config.toml
hidden_size = 160
d_expert = 160
d_shared_expert = 0
router_score = "sigmoid"
norm_place = "pre"
norm_eps = 1e-05
positions = "rope"
rope_theta = 10000.0
tie_word_embeddings = false
parallel_block = false
optimizer = "muon_variant"
warmup_steps = 50
schedule = "wsd"
train_tokens = 458900000
Below are experts of layer 2 (counted from 0) of a mixture-of-experts language model. Rows are named router (the router's row for the expert), gate (a neuron's input weights, with its number), up (a neuron's input weights, with its number) and show model dimensions 0-159. Each number is 128 + 24 x the weight over its row's rms, rounded and kept within 0 to 255.
After each expert's rows: a language model's description of what the expert responds to; "gets" lists some tokens that make up at least twice as much of what it gets as of all text. This comes from a sample of Wikipedia text that the model never trained on. Tokens count by the router's weight.

# expert 22
router [110 142 124 120 112 136 120 155 136  94 123 140 127 148 135 161 142 116  95 114 145 174 128 139 153 121 125 161 104 161 118 149 164  93 148 184 113 130  83 151 190 134 112 124 118 140  95  77 127 119 124  93 158 115  99 135  83 109 115 127 128 169 148 153 146 136 102 121 118 143 116 163 147 119 147 101 118 175  72 136 147 147 129 112 146 118 125 147 134 132 111 161 128 104 140 127 138 150 131  71 136 124 125 119 109  90 200 146 143 127 157 180 147 127 144 144  93 117 114 124  97 134 140 138 110 117 153  99 121 112 192  72 135 102 119 136  97 130 131  93 127  98 122 137 112 120 146 169 137 108 124 116 146 146 152 165 128 137  84 143]
gate1 [141 113 123 157 129 122 156 145 137 118 186 156 153 132 125 113 111 158 118 113 166  94 105 137 137 126 128 160 143 155 143 115 122 136 140 117 150 110 132 102 163 113 150 140 112 154 163 113  89 144 132 167 118 133 148 131 117 101 128 150 174 142 131 162 127 109 137 120 160 134 155 159  76 127 130 125 131 146 129 159 112 101 132 146 120 129 131 150 133 105 109 119  70  83 187 139 154 126 112 148 128 143 119 143 121 148 136 170 152 158 127 136 123  97 120 119  78 108 109 123 161 158 145 105 155 145 130 122 158 132  75  82 170  65 133 119 141 140 105  92 127 180  97 142 150 152 151  80 103 128 146 168 158 119 148  97 113  93 114 165]
up1 [163 109 142 111 178 145 183 139 180 118 143 146 149 171 138 115 129 134 127 160 145 124  95 126 144 133 135 144 152 154 117 112 154 148 125 101 143 115 105  81 178 129 169  91 151 152 146 110  81 153 146 122 108 129 120 163 134 112 130 139 138 135 126 197 143 131 154 135 174 121 157 157  90 129  97 113 115 149 123 118 109 136 130 136 132 120 119 130 146 106  90 172 111 106 137 117 116 108 154 127 102 162 131 128 142  95 120 167 156 106 111 156 141 113 127 140 139 138 116 140 125 139 184 133 129 129 110  96 172 152 151  98 154  83 124 121 121 132 138 107 114 185  92 126 132 146 133 103 111 142 156 136 169 136 171  76 146 112 157 163]
gate2 [114 130 160 138  89 143 144 123 128 118 105 162 137 162 132 140 141 111 115 108 141 118 193 120  84 144 158 133 136 166 126  90 160 147 136 150 116  99 117 135 124 171 139 135 152 126 125 127  98 154 132 128 102  81 101 137 105 102 161 122 155 138 144  78 128 123  90  84 170 169  78 104 120 103 150 156 128 161 120 153 149 145 141 136  67 133 144 128  74  85  89  77 133  73 123 110 125 123 170 120 165 151 114 115 158 111 135 107 120 125 182 127 116 142 126 157 129 126 126 129 118 120 141 111 104 160 161 125 165 102 110  93 115 121 131 102 140 140 144 129 140 134 144 133 126 106 129 130 142 122 115 103 152 152  72 147 120 131 102 134]
up2 [128 158 146 111 113 147 144 144 139 177 137  88  90 116 117 170  58 100 119  84 148 138 131 120 120  91 155 177 160 100 146 114 138 130 134 136 111 109 108 128 123 126 140 116 138 165 135 149 119 113 118 104 124 158 141 140 104 137  90  81 127 103 167 126 152 128 131 155 134 137 119 124 131 154 130 113 128 139 128 122 101 159  92 101 121 116 152 162 123 117 170  99 133 154 130  68 112 145 151 139 107 179  90 110 183  81 149 151 152  93 142 138 130 108 143 108  80  77 144 163 148 165 131 125 105 127 127 141 147 143 110 125 143 142 119 152 133 133 107 153 125  98 160 115 104 114  99 121 126 184 117 141 159 138 125  82 163 128 136 122]
gate3 [144 129 121 152 117 127 118 155 129 137 100 146 100 126 146 178 142 123 140 129 102 100  72 137 150 154 138 136 171  79 149 155 109 120 154 163  94 150 120 102 165 150 117 124 128 145 135  99 135  99 177 131 144 126 110 136 118 149  95 140 137 110 172 140 139 170 141 120 158 116 118 163 109 128 107 131 131 163 121 139 142 125 135 165  91 147 144 121 118 132  87 154  54  93 175 131 103  94  89  96 109 121 149 118 142 138 116 146 132 117 122 140  89 153 169 122 122 123  99 141 144  98 135 127 151 143 124 112 129 123 111 131 115  97 137 177 133 128 152  72 159 154 169 104  99 131 194 123 111 138 154 123  93 112 141 128 104 114 157 162]
up3 [133 217 161 122 109  40 117 136 144 158 102 133 133 141 114 163 129 131 155 158 102 170  96 132 104 157 104 122 122 121  85 105 139  87 134 107  95  76 133 166 114  98 146 137 112 123 110 107 138 129  93 118 150 133  77 142 103 151 114  84 103 154 131 165 133  74 118 125 164 145 126 107  88 150 129 105 143 103 174 123 163 136 132 193 109 123 145 116 157 148 104 123 122 128 111 147 139 135 117 149 138 129 127 132 101 118 131 137 136 124 107 125 101 131 137  95 118 126 121 140 108 113 143 128 139 110 116 116  87  99 123 116 130 129 120 131 100 146 108 126 120  83 171 115 134 121 171 123 141 135 121 154 105 119 127 176 120 110 152 138]
What it handles: Commas. Commas and comma-joined punctuation such as ), or ", after clauses, places and dates, e.g. Iowa, Beijing, July 21.
gets: ",", "),", "\",", ".,", "',", ";"

# expert 50
router [120 140 142 136 112 126 137 182 152 108 136 152 126 142 156 108 145 148  67 135 154 160 123 141 165 133 121 108 170 143 136 140 141  91 137 111 137 124  88 115 142 133 142 128 108 180 112 102 113 130 153  98 125 126 127 107  97 143 131 168 125 177 137 147 112 114 110 134 127 114 128 155 108  63 132 109  71 163 103 156 180 168 126 115 135  79 121 140 119 143 145 111 139 110 129 101 131 115 153 109 148  93 139 115 137 109 154 131  71 136 148 141 151 135 132 141 103 115 147 110 134 130 129 117 106 113 123 117 166  94 146 136 117 150  91 189  83 158 124 149 136 120 122 132 140 123 111 164  88  66 132 139 143 107 176 131 117 133  72 126]
gate1 [141 120 128 124 154  76 112 137  94 118 119 163 133 186 136 140 137 131 129 132 113 160 129 123 148 145 110 100 138 114 109 107 169  96 134 147 176  86 101 103 127  61 111 104 101 130 158 135 117 125 112 151  96 142 111 125 162  87 128 120 131 134  92 124 115 158 134 132 151 117 156  90 101 150 111 145 117 130 130 149 101 136 140 118 146 140  95 143 101 147 121 112 157 180  81 137 160 141  84  98 150 149 115 151 107 148 109 128  91 171 124 127 125 165 166 133 121 137 146 116 140  99 156 117 126 156 106 114 105 139 156 100 112 164  67 119 165 156 153 120 160 158 147 131 137  82 146 162 112 120 132  83 109 128 140 119 120  80 105 123]
up1 [ 75 135 104 154 125 174 113 109 156  96 143 146 119 113 106 123 154 140 115 124 140 129 131 125 121 156 127 148 133 148 138 111 105 103 130 125 105 131 114 120 126 149 111  84 172 134 116 112 115 105 163 122 109 142 156 126 148 132 112 133 117 160 166 108  75 129  81 146  94  92 137 175 125 124 149 157 146  86 137 112 146 120 133 112 123 151 100 133  98  94 152 112 109  92 180 171  96 117 103 115 149  85 160 138 148 149 113 115 153  97 104  86 142 104 118 105 162  88 166 120 121 114 124 138 125 100 115 122 106 101 101  94 161 115 177 145  98  89 138 147 148  97 120 121 127 133 106 100 101 148  76 190 127 147 157 133 116 133 154 126]
gate2 [124  99 119 127 132 131 154 111 131 108  67 165 122 135 138 150 143 123 172 149 133 134 125 148 160 118 117 123  79 147 126 182 108 123 168 127 152 109 116 136 152 119 156 143 125 132 154 114 119 129 130 124 115 130 117 106 136 105  77 144 155 142 146 128 124 133 127 140 129  92 137 152 126 134 153 129 121 108 109  84 150 169 132 135 143 119 140 147 109 110 136  86 161 153 113 150 111 126 103 157 110 165  76 124 156 108 160  75 101 135 163 106 143 124 117 157 112 169  80 129 159 128 208 124 114 148 125 181  96  86  94 161 109 130  96 115 181 107 129 107 130 131 113 132 140 112 148 129 131 162 157 132 110 130 111  98  78 171 135 115]
up2 [111 126 104  75 156  97 123 149 114 147 142 165 158 130 122 137 116 151 117 135 103  91 104 116 182  98 130 126 137 103 121 138 119 101 153 114  78 134 105  88 132  80  85 126 133 132 113 170 106 107 130 128 107 115 120 119 104 124 128 107 143 103 113 127 150  82 122 131 149 136 106 137  84 121 117 104 136 126 133 106 102 120 141 156 126 161 129 148 112  86  98 137 116  96 145 126 147 150 134 141 111 141 167 154 112 140 133 127 172 133 113 103 106 151 131 115 112  71  93  92  83  87  77 135 149 138 118  76 204 130 145 119 181 156 123 141 114 125  99 135 158 154 159 113 126 143 147 130 146 157  83 109 122  87 123 138 133 125 129 134]
gate3 [154 185 156 137 133 139 124 140 126 102 157 114 125 137 131 163 109 112  81 149 129 119 130 172 159 110  96 119 152  97 153 138 146  86 150 147 166 106 105 117 159 140 128 132 117 152  94 150 176 168 158 105 105 148 153 166 144 153 112 170 108 124  87 153 134 137 103 111 101 135  90 130 142 121 179  64 139 147 154 125 173 134 104 135 124  99 177 146 112 132 110 128 138 124 110 134 128  82 117 136 113 111 124 101  91 140 139  79 152 128 115 134 114 152 140 107 123 143  85 154 139 123 135 106 149 142 130 157 154 111 176 157 111 142  94 122 119  84 118 129  99 123 149 141 130 109 176 119 160 152 114  95 129 115 151 163 124 130 142 103]
up3 [129 113 153 152 160  93 125 117 107 170 110 108 158  94 125 149  81 146 139 136 123 158 146 110 143 162 123  79 112 110 125 124 140 120 137  75 110 122 144 117 117 138 123 159 133 143 156 139 153 168 122 118 127 120 129  98 111  77 128 158 119 132 166 130 140 132 166 125 137 119 122 180 126 121 185 131 142 133 114 105 139 162 163 158 120  85 148 171 159 159 124 164 148 140 146 130 165 112 102 148 159 151 115 115 121 158 134 121 123 114 103  99 128 171 108 124  95 129 139 181 125 104 152 117 118 135  96 128 143  94 182 102  87 165 114 130  93 131 182  92 149 144 140 100  93 126 121 122 130 126 134 163 102 127 158 171 153 136  94 135]
What it handles: Line-ending newlines. Line breaks ending infobox fields, list items, and table rows, often after a closing parenthesis or pipe, plus coordinate marks like °N and ″N.
gets: "\n", " |\n", ")\n", ".\n", "\n\n", ";\n"

# expert 9
router [152 135 159 149  81 124 140 135 119 114 143 141  74 143 130 131 137 140 104  98 133 132 102 156 173 124 114 132 137 131 136 168 125 122 125 154 129 120 134 164 155  96 143  84 105 179 154  90 102 103 129  96 147  68 122  79 119 137 134 153 141 168 136 167 104 111 116 151 110 122 141 116 108 103 117 117  87 131 107 139 150 165 133 138 151 143 114 115 133 144 107 147 145 130 131 133 116 112 129 101 111  81 136 167 121  95 142 140 129 138 158 154 152 126 139 151 141 115 107 103 140 155 114 126  85 130  82 136 119 109 149  93 124 118 114 139  76 135 147  65 145 117 116 118 140  88 186 158 117  78 131 173 146 115 134 162 128 144  76 151]
gate1 [128 124 128 130  88 105 131 116 144 111 155 188 121 142 118 124 127 159 119  99 112  93  96 151 114 113 160 129 131  97 147 131 128 116 127 179 140 150  96 144 150 123 112 107 106 116 130 136 136 132 119  99  94 139  94 146 100 196 128 136 125 167 100 141 158 119 135 147 105 124 107 126 133 118 133 120 112 169  95 145 173 123 110 186 154 134  92 163 100 119 146 110 102 134 128 103  95 151 109 133 139 134 147 144 136  90 119 116 161  94 136 188 170  83 128 122  96 114 123 149  80 141 154 161 144 108 158 162 152  98 115 122 140 123 168 104 115 129 146 100 101 151  79 103 111 117 181 143 119 128 125  93 149 167 126 131 153 110 110 147]
up1 [147 132 147 120 155 130 130 143 107 163  92 120  78  94 146 148 106 136 133 140 124 117 123 121 133 157 146 178 119 131 125 132 121  83  95 152 117 174 143 118 107 110 114  71 131 115 144 144 129 123 152 108 105 159 154 125 105 126 106 144 147 152 134 186 155 101  65 170 126 114 106 107 151 117 113 137 105 108 111 142 100 115 137 150 105 108 116 130 146  96 145 157 142 124 151 130 176 130 160 140 137 132  89 145 106 123 150 128 100 119 101  68 144 144 127 124 114 132 120  53 185 161 146 130 109 119  66 127  88 155 133 147 136 117 165 115 131  83 152 146 128  98 131 134  80 109 119 112 131 121 150 132 138  81 116 135 140 143 136 131]
gate2 [140  92 106 142  82 123 129 109 144 108 125 136 128 120 119 167 123 126  92 145 116 137  90 111 113 126 155 105 132 122 109 108 143  83 146 140 173 109 120 107  87  85 116 159 147 125 149 101 119 115 181 117 175 123 109  87 137 141 125 102 127 130 146 171 154 132 109 153  91 109 136  88 151 130  73 128  58 161 115 109 104 108  88 123 137 103 123  90 125  96  80 134 131 131 123 117 145 106  96 108 104 162 137  70 112 137 103 136  72  85 122 142 131 127 142 105 160 149 169 139  95 145 116  90 104 124 120 122 110 158 134 118  91 132  97 143 102 131 123 132 139 112 139 111 134 104 159 113 136 102 123 103  98 130 115 149 103 161 108 129]
up2 [125 145 150 129 170 142 143 119 107 157 107 128 118 108 141 122 114 106  95 141 132 152 138 150 101  77  86 108 111 157 171 109 105 166 120 106 123 126 147 145 108 132 139 124  84 109 103 100 119 166 112 147 140 100 109 167 150  96 113 118 124 178 127 104 129 150 112 131  91 173 127 143 135 128 150 104 151 131 110 165 166 145 155  92 126 127 162  99 136 154 146 142 127 143 175 106 109 160 147 151  81 123 128 154 131 121 144 121 104 114 141 152 176 172  82  90 149 104 121 102 103 126 131 126 103 113 120 181 105 122 132 112 107 151 130 119 150 144 154  81 122  94 121 100 136  79  92 106 133 104 122 126 162 175 145 138 148 130 108  87]
gate3 [178 122 114  81 110 114 140  95 170 129 117 135 116 131 135 104 155 135 128 112 154 147 105 172 135 144 111 132 101 120 100 142 109 142 128 113 124 149 162 155 129 140 115 114 150 114 140  93 130 109 143  91  98 117 127 167 154 105 102  95 125 140  78 135 127 157  88 129 122 112  93 203 118  86 101 114 112 102  95 120 119 118 122 102 153 158 105 117 121 140  75 170 129  99 124 122 152 102 117 167 123 111 130 139  77 137 114 133  53 133 105 135 110  96  84 148 111 118 129 113  92 139 124 167 118  93  74 132 155 128 147 137 142 113 112 139 133 148 170 111 126 162 122 114 157 159 143 132 129 123 123 152 145 143 126 103 128 159  85 141]
up3 [126 151 108 109 136 111 112 102 131 110  80  96 132 139 156 124 154 137 147 118 104 106 136 130 198 139 157 111  96 121 144 161 135 136 123 121  88 134 104 102  96 152 141  95  98 131 111 142 135 103 144 135 133 133 145 124 134  80 115 130 148 123 123 140 131 112 137 113 122 163 149 145 135 111 104 146 121 190 130 102  83  97  97 126  75 136 126 117 110 108 127  99  98 135  96 113 166  98 118 105 133 138 143 120 165 175 136  80 124 177 127 107 152 142 132 118 143 120 121 129 108 135 107 121  99 136 100 108  65 143  55 107 150 102 118 116 143 123 121 120 119 126 154  78 181  94  81 138 139 152 116 138 154 123 159 116  96 121 143  92]
What it handles: Capital letters in acronyms. Single capital letters and short capital groups inside acronyms, codes and table abbreviations, such as DA(A)D, FSA(I), WA(PA), ME(M)U.
gets: "A", "E", "O", "I", " I", "U"

# expert 13
router [162 140 140 154 113 149 143 148 158 115 131 144 132 120 144 109 144 103  97 105 157 116 116 158 146  79  92 173 150 140 126 149 148  86 108 140 117 142 105 139 136 109 133 109  95 138  95  99 133 109 174 100 109 123 134 115 156  92 118 154 156 167 143 150 118 126 121 117  74 127 107 153  91 120 158 101 102 128 100 144 142 186  99 115 134 108 111 129 138 106  83 135 124 137  91 105 176 148 132  98 135 105 137 138 106  92 148 127 138 133 158  93 125  77 135 133 125  94 121 101 170 159 119 122  99  90 146 134 179  96 149 106 110  98 106 146 101 168 128 114 137 158 136 115 115 104 131 185 132  92 141 135 150  87 137 144 102 135 112 107]
gate0 [145 183 148 106  86 142 124 161 171  96 172 133 133  90 134 144 123 143 129 137 153 101 122 158 142 129 165 129 156 133  61 158 150 135 143  97 123 131 133  85 139  60 124 158  92 143 125 145 124 143 126 124 130 151 144 155  67  97 133 144 134 104 115 169 112 173  81 120 106 115 132 112 133 115 148 109 108 125 132 113 168 154 129 101 138 116 109 115 101 135 123  86 134 133  93 145 111 105 103 140 144 112 154 126 106  99 129 115 131 175 136 123 123 137 136 129 151 164 148 130 135 128 101 151 101 141 148 148 101  93 133 131 107  95 127 123 142 132 117 152 112 119 169 185 125 114 114 184 189 138 122 102 131 123  95 114 106 134 104 112]
up0 [121 112 105 129 109 149 100 184 126 145 119 115 167 125 122 145  88 105 123 143 120 145 169 156 165 127  85 107 168 128 112 129 132 126 172 174 139 100 125 101 161 112 144 158 108 156  75 113 106 126 105 136 152 135 107 132 128 114 117 127 154 150 127 138  88 186 117 119 113 116 162 123 116 158 116 149 111 148  93 126 157 128 140 129 140 119 131 180  84 138 145 113 114 134 100 144 118 108 118 120 146 163 128 145 117 125 151 161 101 150 119  98 150 100 153 110 149 122 131 100 162 121  84 111  99 118 151 164 106 146 117 121 117 120 137 111 134 175 116  77 133 144 159 197 117  92 121 125 182 154  82 131 152  95 119 119 163 126 144 133]
gate1 [136 166 125 124 138 116 122 114 149 136 104 128 123 116 134 120 134 131 132 132 143 108  97 119 127 104 107 141 110 137  91 106 100 137 108 134 131  84 114 104 133 107 137 102 150 125 103 152 120 146 168 110 122  83 191  90 129 142 113 129 122 131 136 128 131 162 111 106  84 141 145 140 152 152 165 148  81 163 166 163 188 152 142 126  86 140 129  90 110 177  84 128 146 123 174  71 130 114 157 145 162  80 147 122 133 181 148 142 134 119 176 110 142 147  97  93 147 131 139 120 136 131 116 170  99 129 112  98  82 140  98 102 139 154 145 170 104 114  82 145 132 137 144  91 116 150 134 115 113 112 139 113 110 130 141 167 142 100 125 109]
up1 [128 128 146 121  90 153 165 140  61 133 153 134 136 136 185 146 133 109  95  98 114 113 140 101 142 142 138 131 139 136 163 161 126 157 144 113 110 125 147 103 134  85 106 134 171  94 132 114 101 122 139  92 126 165 143 177 148 126 173 124 130  91  94 118  90  72 112 142 187 135  96 135 145 164 126 155 125 141 145 114 120 172 138 145 134 134 127 154 132 123 137 148 116 143 117 184  97 143 122  76 125 127 120 153 118 145 147 168 133 133 164 102 159 134 130 136 149 140  98 131 110 128 117 139 119 142 161 129 125 118 104 138 108 151  83 131 114 130 116 162 132  91 144 147 153 151 108 142 140 186 142 123 129 104 167  89 125 145 127 182]
gate2 [147  79  93 147  92  98 105 107 112 138 155 173 141 144 126 145 102  93  90 135 120 143 106 105  65  98 110 118 101 113 101 116 169 119 130 126 120  88 113 117  94 150 119 117 104 125 209  98 115 175 166 139 131 114 131 128 130 177 130 130 147 107 139 141 116 117 130 124 126 133 143  82 131 159 128 110  80 145 106 128 135 155 140 147 109 117 125 128 123 155 113 111 131  91 121 148 146 133 122 141 132 102 160 125 157  82 118 141 146 138 104 125 107  81 169 106 153 121 163 153 106 128 110 145 187 127 111 160 106 130 127 146 119 145  96 128 112 120 133 154 145  82 162 129  98 135 143 188 108 107  92 116 145  95 141 152 126 135 128 118]
up2 [130 127 164 109 104 116 134 155  85 117 115 121 134 125 142 156 151 140  99  65  85 116 116 107 109 104 127 114 110 140 136 143 132 118 132 118 150 182 114 109 128 124 128 166 112  95 103 154 139 142 147  93 157 131 132 135 149 171 138 133 104 143 116 163 115 131 127  84 103 175 141 119 146 137 100  92 139 126 152 117 150 131 147 123 132 121 157 100 145 181  99 120 101 107  56  95 124 111 134 112 147 120 157  80 135 123 139 126 161  90  88 120 128 156 146 108 111 155 121 142 101 125 141 189 170 145  89 120 144 135 150 153 120 166  84 121 136  93 145 158 139 101 119  93 106 122 165 126 125 116 154  94 136 128 145 126  67 112 132 118]
What it handles: Adverb endings, closing brackets. Closing parentheses and brackets, plus the adverb ending -ly as in nearly, roughly, secretly, and adverbs like also, even, more.
gets: ")", "ly", "\"", " also", "),", "}"

# expert 41
router [151 144 138 153 129 147 143 135 166 103 126 138 108 130 143 149 136 129 137 107 144 120 128 177 141 130 102 117 129 126 105 124 176 128 165 150 122 172  88 131 176 113 122 122 119 157 134 100 123 103 150 123 118  87 117 108 132 102 131 141 128 167 137 163 142 102 140 125 103 157 122 120 150  87 102 119  95 162  73 126 169 186 124 114 136  86 125 119 160 119 122 137 128 122 113 131 120 133 174 125 164  68 109 163 132  82 136 121 101  96 140 163 120 122 156 149 150 130 140 108 134 134 102 128 115  97 101 107 174  80 150 106 142 138  97 152  91 166 151 131 151 107 129  98 152 115 129 132  91  87 145 155 139 119 152 188 132 149  96 151]
gate0 [109  98 162  89 152 131 146 111 101 141 139 113 125  97 114 125 152  89 112 139  98  73 109 126 167  85  83 120 128 145 121  87 145 148 170 133 126  91 111 148 108 105 156  73 134 121 114 126 107 144 126 171 119 121 100 124 181 140  95 123 143 125 121 150  92 112 112 156 110  87  82 119 136 126 105 123 124 142 152  87 119  52 113 131 157 124 153  90 158 102 140 176 112 136 132 136 109 148 139 153 116 114 122  95 127 117 165 116 135 118 127 154 154 142 104 103 134 115 122 124 117 154 123 182  97 194 121 136 130 113 122 121 148 177 118 181 128 120 137 139 123 126 157 102 136  84 110 130 103 130 143 144 110 117 141 129 121 119 133 118]
up0 [134  99 128 110 153 146 181 146 111 133 158 125 126 134 144 139 157 159 126 109  95 129 117 101 144 165 138  74 108 119 171 126 103 152 163 138 107 117 115 113 144 151 110 143 123 126 138 137  88 173 141 138 115 120 110  94 157 136 130 167 151  90  81 150 151 138 115 121 145 162 113 131 108 143 111 134 112 106  99 107 118  95 128 147 146 114 141 150 128 148 110  99 136 127 170  98 123 165 124 128 112 109 160 119 157 141 102 201 122 149 167  75 142 133 104 117 165 133  89  91 179 149 150 161 121 126 191 149 123  96  91 134 137  96 123 120 117 108 166 144 137  86 108 173 118 109 154 132 120 114 138 119 108 142 116 127 150 149 111 162]
gate1 [ 97 208 135 176 124 105 143 132 144 106 109 135 112 119 121 145 141 116 100  97 150  82  96 114 133 124 146  89 142  91 156 101 131 155 112 128 133 134 104 130 102 100 120 134 130  98 139 116 190 113 172  86 171 132 128 132 128 136 112 113 175 132 136 127 153 156  78 150 130 156 121 150 142 128 145 137 159 160 154 144 123 150 122 153 137 135  99 127 160 119 149  98 138 149 147 135 107 113 128 124 108  91 146 118 173 115 112 155 170 133 137 120  90 121 137 120 113 133  68 161 115 115 135 136 183 131 102 122 153 112 156 165 136 127  82 118 121 144 166 131 121  96 130 153 187 107 154 143 118 162 126 139 147 129 135 143 159 108 168 130]
up1 [142 161 149 122 137 125 128 148 139 126 124 126 146 151 147 119 118 125 124 120 103 103 135 141 131 181 111 165 117 121 134 104 130 114 152 109 155 106 155 155 113 129 164 185 150 129 112  87 163  93  98 151 143 110 156 107 126  89 130  99  62 113 131 119 101 160 141 107 171 145  53 140 143 122 140  89 130 134  98  96 143 152 139  82 142 117 144 140  94 139 116 111 127 105 151 143 105 101 106 172 120 121 135 133 151 125 167  79 145 131 139 112 144  88 181 154 140 137 130 130 115 125 164 128 126 148 143  77 119 107 127 100 125 112 111 163  98 141 134 128 104 123 142 188  94 142 142 129 142 113 159 161  92 169 155 101 113 130 132 144]
gate2 [144 142 119  89  88 102 135 118 120 118  90 135 117 135 103 103  85  93 120  95  94 165 118 131 116 153 151 140  99 106 164  85 145 141 138 144  94  86 153 130 142 111  93 144  60 159 130 133 116 152 155 110 132 167 107 138 137 113 118 126 112 171 139 106 103 141 105 153 169 146 124 138 105 110 141 125 149 115 101 110 115 110 122 146 120 153 112 139 139 107 127 138 125 105 165 118 129 103 135 106 101  88  94 142 141 113 119 153 131  92 156 115 100  90 124 137 138 144 114 126 111  82 121 115  83 111  83  91 109 146 113  83 133 128 151  93 139 125 134 170 119 146 142 156 178 122 146 159 169 132 114 150 113 147 193 137  86  94 114 129]
up2 [127 117 165 102  76 128 125 144 122 170 149 131 116 136 133 121 156 145 120 146 129 150 145 155 142 160 103 178 117 111 152  90 137 191 122 122 100 158  97 120 101 162 124 165 104 114 171 125 124 118 153 104  93  79 166 149 130 144 112  80  96 119 154 144 123 160 128 138 119 181 127 107 123 118 110 158  95 136 158 125 129 142 138 108 108  51 141 125  91 178 120 137 135 135 101 112 145 121 121 110 146 153 134 143 159 130 148 144 124 110 115 161 137 153 104  91 143 124 109 127  98 123  98 108 103  83 112 113 107 153 112 147 126 121 142  79 139 138 155  90 100  94 121 168 151 143 137 131 159 104 110 140 105  89 148 130 128 129 156 140]
What it handles: Capital letter name starts. A lone capital letter opening a proper name, often foreign or unfamiliar, as in Lama, Rotchanasena, Datsun, Braves, Zhu Jing.
gets: " M", " B", " P", " S", " L", " R"

# expert 38
router [137 144 121 122 130 156 142 146 146  81 129 142 108 145 145 153 157 130 127 126 139 121 132 159 155 134 121 112 120 126 141 124 172 133 146 142 106 131 142 166 158 106 151 107 121 171 138 115 164 106 140 102 135  92 108 126 118  97 136 138 165 214 137 160 142 130 103 128 106 176 151 131 131  72 117 109  61 134 107 143 183 184 109 149  91 128 148 138 145 121 107 124 139 123 114 139  96 136 137 110 100  73 142 141 136  73 144 119 118 124 148 140 137 144 154 146 149  93 131 106 130 130  79 122  97  83  98 118 127 108 151 117 111 137 111 137 113 122 165 128 152 140 135 133 118 121 140 154 105  72 132  99 143 150 142 176 125 130  79 145]
gate14 [114 146 133 147  97 156 111 131 132  98  98 141 147 136  96 135  74 139  72 146 110 114 132 140 134 159 165 137 130 148 109 123 124 171 139 102 166 127 103 138 104 150 110 156 145  99  80 115 100 156 159  85 173 112  83 174 102 168 173 123 111 134 159 120 138 130 102  97 125 142 147 158 107  99 100 129 140 145 148 116 141 165 125 117 142 153 144 124  81 146  87 149 158 105 113 115 144 145 146 113 118 143 136 134 119 116 116 103 163 109 104 126  94 142  87 131 113 100 109  99 136 130 110 103 107 134 146 132 131 158 160 124 125 160 125  88 113  88 101 134 167  58  94 137 111 150 145 144 139  94 134 105 148 150 127 170 144 137 129 135]
up14 [148 114 136 137 108 108 136 137 159 162 134 163  97 194 152  83 133 140 124 122 148 137 153 134  88 148 168 132 113 122 139 120 146 106 115 135 109 102 167 175 130 114 133 143 119 134  97 100 131 118  64 138 155 119 125 130 134 137 175 101 123 159 118 148  80  83 126 120  87 138 131 158 115  97 161 120 139 112 113 185 101 135 125 117 171 125 115 151 141 103 100 133 151 100 161 160 124 100 137 200 138  92 150 137 104 127 106 116  89 157 132 137 129 132 142  73 138 149 126 132 108 124  84 140 114 123  96 151 119 105 140 135  86 185 154 130 100 152 132 125 122 147 121 118 114 158  80 150 135 116 123 146 127 137 149 110 145 120 111 135]
gate15 [107 137 140 118 143  99 124 138 144 116 172 124 175 142 181 117 147 148 146 111 161 157 163 136 141 123 112 127 151 172 128 137 125 148 110 163  94 183 111 153 131 108 107  66 121 119 101 137 149 172 130 122 125 152 148 156 112 115 159  72 116 138 143 116 128 116 115  90 101 135 138 137 111 141 130 101 108 156 174 106 112 118 155  67 138 105 172 154 111 150 154 112 122 145 122 113  64 119 129 113 137 160 110 112 146 145 132 144 155 121  68 133 135 111  95 149 103 131 126 127 142 110  99 137 101  88 128 160 143 139 104 115 145 117 107 108  87 154 111 163 109 136 158 129 125  84 115  98 125 104 125 160  90 125 108 117 145 125  88 118]
up15 [151 182 172 118 102 121 128 115 192 132  84 123  84 170 150 111  99 136  90 117 117 136 140 122 123 128 155 179 127 125 155 126 131 151  98 106 149 114 121 118 169 163  93 138 155 169 137 125 132 114 198  88 140 134 113 157 109  99 134  92 108 131 146 115 128 100 156  79 110  83 149 113 130 162 108 106 155 115  98 132 110  97 110 134 167 101 160 145 111 125  94 143 153 129 160  86 136 142 107 125 132 114 158 122 145 127 141 122 133 104 131 112 100 118 101 150 129 141 107 115  89 148 119  88 138  78 133 122 126 112 114 136  80 146 135 116 137  96 113 113 136 155 143 130 157 135 108 137 106 116 115 123 138 155 105 137 109 180  93 131]
gate16 [149 141 107 131 149 139 140 129 133 120 132 130 124 118 119 142 164 165 126 143 116 137 133 136 125 143 105  80 133 145  97 117 143 129 158 163 101 109 140 133 118 106 156 144 125 154 138  95 129 115 108  87 171 113 145 182 132 136  97 105 150 113  71 125 163 144 152 126 105 145 129 148 146  87 181 107 103 144  63 144  98 171 104 170 146 125 119 106 122 155 115 129  97  65 126 107  76 117 119 111 120 131 150 118 118  94 144 108 113 126 112 177 161 113 123 134 136 132 138  95 121 143 116 100 141 115 103 129 174  97 131  62 157 138 126 141 156 131 169 131 142 128 116 136 149 108 123  98  88 113 106 130 184 133  92 139 104 135 108 163]
up16 [120 223 136 143 108 150 127 116 147  84  94 140 121 116 150 134 163 177 143 143 101 102 169 140 168 112 128  90  89 147  94  98 120 113 133 137 124 133 138 128 109  77 121 129 110 144 119 134 121 134 136 102 160 128 161 158 174 131 116 107 124 101 103 148 162 145 160 147 100 104  99 123 116 141 133 123 105 112  89 134 126 130 113 164 153 144  98  91 154 142 126 119 123  95 148 137 113 113 140 100 125 176 127 131  89  92 125 103 145  72 113 161 127  99  91 104  85 137 108 102 114 132 144  89 138 143 116 129 142 149 132  83 150 121 117 157 137 117 139 150 143 149 115 147 159 113 124 127  97 118  80 120 155 133 107 126 144 103  85 137]
What it handles: Capital letter word starts. Single capital letters opening a word after a line break, heading marks, or parentheses, such as M, T, P, and initials in codes like CCL20.
gets: "S", "C", "M", "R", "P", "L"